Experts of a small language model.
Experts: 240 clamped SwiGLU neurons an expert, a sigmoid router.
Training: 576M tokens, 4394 steps.
Below are experts of layer 6 (counted from 0) of a mixture-of-experts language model. Rows are named router (the router's row for the expert) and show model dimensions 384-447. Each number is 128 + 24 x the weight over its row's rms, rounded and kept within 0 to 255. Numbers have three digits each.
After each expert's rows: a language model's description of what the expert responds to. This comes from a sample of Wikipedia text that the model never trained on.

# expert 10
router:125129116152109151112143141129129111147121169057148109142111093150133117122109111143122154114110153087083165142099124140087145118135128094120094150100170138105113131137155115135159127100152124
Numeric values inside tables and statistics, such as medal counts, vote totals, times like 7:31, percentages like 40.7%.

# expert 23
router:126121069166103134122111163119189100158121107112118123130138117102128118112119120118132119116115155106085134133152108058157095141152138153137151108150108179142101067136128154095150155115134108
Commas in lists and place names, subject pronouns he, she, they, it, and infobox field names such as Publication or Music.

# expert 0
router:131131137126118147109114125108120118116109133150154086132071099159110143120130134117163162118117132156112131132113148156152132111137167128123155157132169104107067138165144144160145123153130129
Ordinal suffixes and final year digits in sports records, e.g. 2nd round, 4th, 1939, season, Cup, League.

# expert 8
router:125101119097131102144160148137119142132132127120183123134148113101122175074150105107149118105123152143108146158143136121063133186117115127139082146103134162133148169121180133140115129142164092
Nouns after the, a or his and often followed by of, e.g. member, son, Minister, Department of, rest of.

# expert 7
router:116121186148116166120133153128140058145111144156126116119075113127087117141115095129106136117115150074128125141160150126113083150096143116161093137101145158110113101183151169126119167142157084
Prepositions like in, at, on, from, and movement or placement verbs such as runs, moved, located, served, took.

# expert 16
router:108098112132108163128158161147150115171123197066123103139091109137122164129110089120143135097105141115101120118107135117120093145121130076172109145128114160162123142085152158096121125143162080
Common English first names within prose or credits, e.g. John, William, Scott, Rachel, plus some mid-word pieces of foreign names.

# expert 22
router:122114138136138149118149116129110091144072128139179131171120128161131139106160100137125147106143134131129147142151144109143101136129129128135111123096113138133149090087143152113095154127113115
Single capital or opening letter pieces starting a word, often after parenthesis, quote or line break, e.g. K, S, M of MRF.

# expert 18
router:116115096172112169133157181111123119171157083130164129146111132144106101107139128089113109096083132118092157173137120132099175134140138133141096109144101148094125130149129148152142109097168110
Lowercase syllable pieces inside South Asian, Middle Eastern, Asian or African names, e.g. Samarkand, Thapa, Konbaung, Mbakwe.

# expert 5
router:132081173104172134093135105116183078147122142151183133124136121131125122117123130136105133128141149140113147112115157127113106096147169096158125148144127147132100129134144140154184172129116108
Pipe separators between table cells, often after a number or heading, plus == heading marks, infobox colons, month names and "born".

# expert 20
router:144105104098165137107124157125147122164091142114149127148124124106109115069112113090142147108131148094107123138128137118084118127154146115102086174120107126134130111158179133160140126148135050
Nouns and participles in descriptions of buildings, stations, coordinates and demographics, e.g. town hall, stone, station, households, °W.

# expert 17
router:097127113126180139076111146158122116126112166153137124149092118104124148107105133142134167111189156091092089140137142097157097131132136121112141128110158119124141110135109111124106128133154123
First pieces of split words (pict-, purs-, mis-inter-) and common adjectives or nouns such as air, red, gold, short, total.

# expert 1
router:150094143153088140072162093102127099145122150067154116156126112145151150085092096123134135114162142077113183116136125092107139174119116116100134136120147125122141094085123142132154187105152144
Prepositions and small function words after a noun or verb in biographies, such as with, of, by, for, his, had.

# expert 19
router:088110143115082167101130154107098101121118136141133114141094102123106139074139119114141134111115166093122147092150107124111112163125140135125119110146107154092163149100127150143103098151136150
The word "the" or "The" after prepositions like in or of, plus sentence-opening In or During, especially in music and award text.

# expert 9
router:113175127143130144131180124139161123145127152086109113148108109136126167097124102144131137117133133119130102136103140092090099131134132073164134130115165148122153094116158148114110137132127130
Unit abbreviations after numbers (m, ft, km, °N), opening quotation marks, LaTeX braces and carets, and line-ending table cells.

# expert 14
router:123138120077114138138150118137128102144131089142133107109142107143112107086155110188135158118098163073084134125173149139133127066124153102125138070125155085132102125148135119128130150138128123
Copulas, auxiliaries, adverbs and conjunctions in running prose, e.g. was, is, be, not, would, became, effectively, simply.

# expert 15
router:115103124166167117136180154161116094162100132174127112168099127117122154080090121157147170093122165070126087117117124121120122125126123064134147118093110118125129095131128164104188131174158101
Capital-letter pieces inside acronyms and product names (CSI, RAM, ATI), list-item dashes after line breaks, and organisation words like Public or Television.

# expert 3
router:123100142086107153142137094124175115154110175107130063137090115100069126127123097184100132097139153129115148102126117095128100120169146127135100107090153097095179165105163112146082116172152131
Mid-word pieces of Spanish, Portuguese, French and other non-English names and words, such as -os, -es, -ia, -é; also taxonomy terms like Genus.

# expert 4
router:106116130130119147111109150144160126125140146140148141146113123144117135084103110123125109120117136131146137154140102121128101124147155126113130141118116106136116144102163144106123125111130157
Surname particles and foreign name pieces in sports tables and lists, e.g. de Bruijn, dos Santos, di Mauro, La, Los.

# expert 11
router:102096144112125122118185152147128132150132140082180100139105121157138114098123098097171147127110147096099107100112130136099130134098154089128049111129134170116114129156197131133175116144154090
Final parts of place, team and institution names after the first word, such as York, Cambridge, United, College, Park.

# expert 21
router:101108140148151133145082138160158104170116185142148135166074119154114150135078114106111118111132118078116113111118132132118131134130129115120109119108107131141173113125131097118142134127162110
Year-start number pieces such as 201, 199, 195 before the final digit, plus political or era adjectives like socialist, Marxist, traditional.

# expert 2
router:163114118081099138118151097115112067131112146142108138148130137112110153093081124127119127119143128129157104163139113125084129153110107105136149105129102098157150110101182161134111135113114122
Bare spaces and opening parentheses before numbers or glosses in infoboxes and tables, e.g. Patriots (2018), ft 0 in.

# expert 6
router:119102082115086166155128146125149103168154113119134111143109136134109131127112110090123142092127138139085147161120178140129072135150122104125108150108175135139094124084121138105112092127143104
Punctuation and clause-linking words in prose, such as that, which, when, how, However, because, so forth.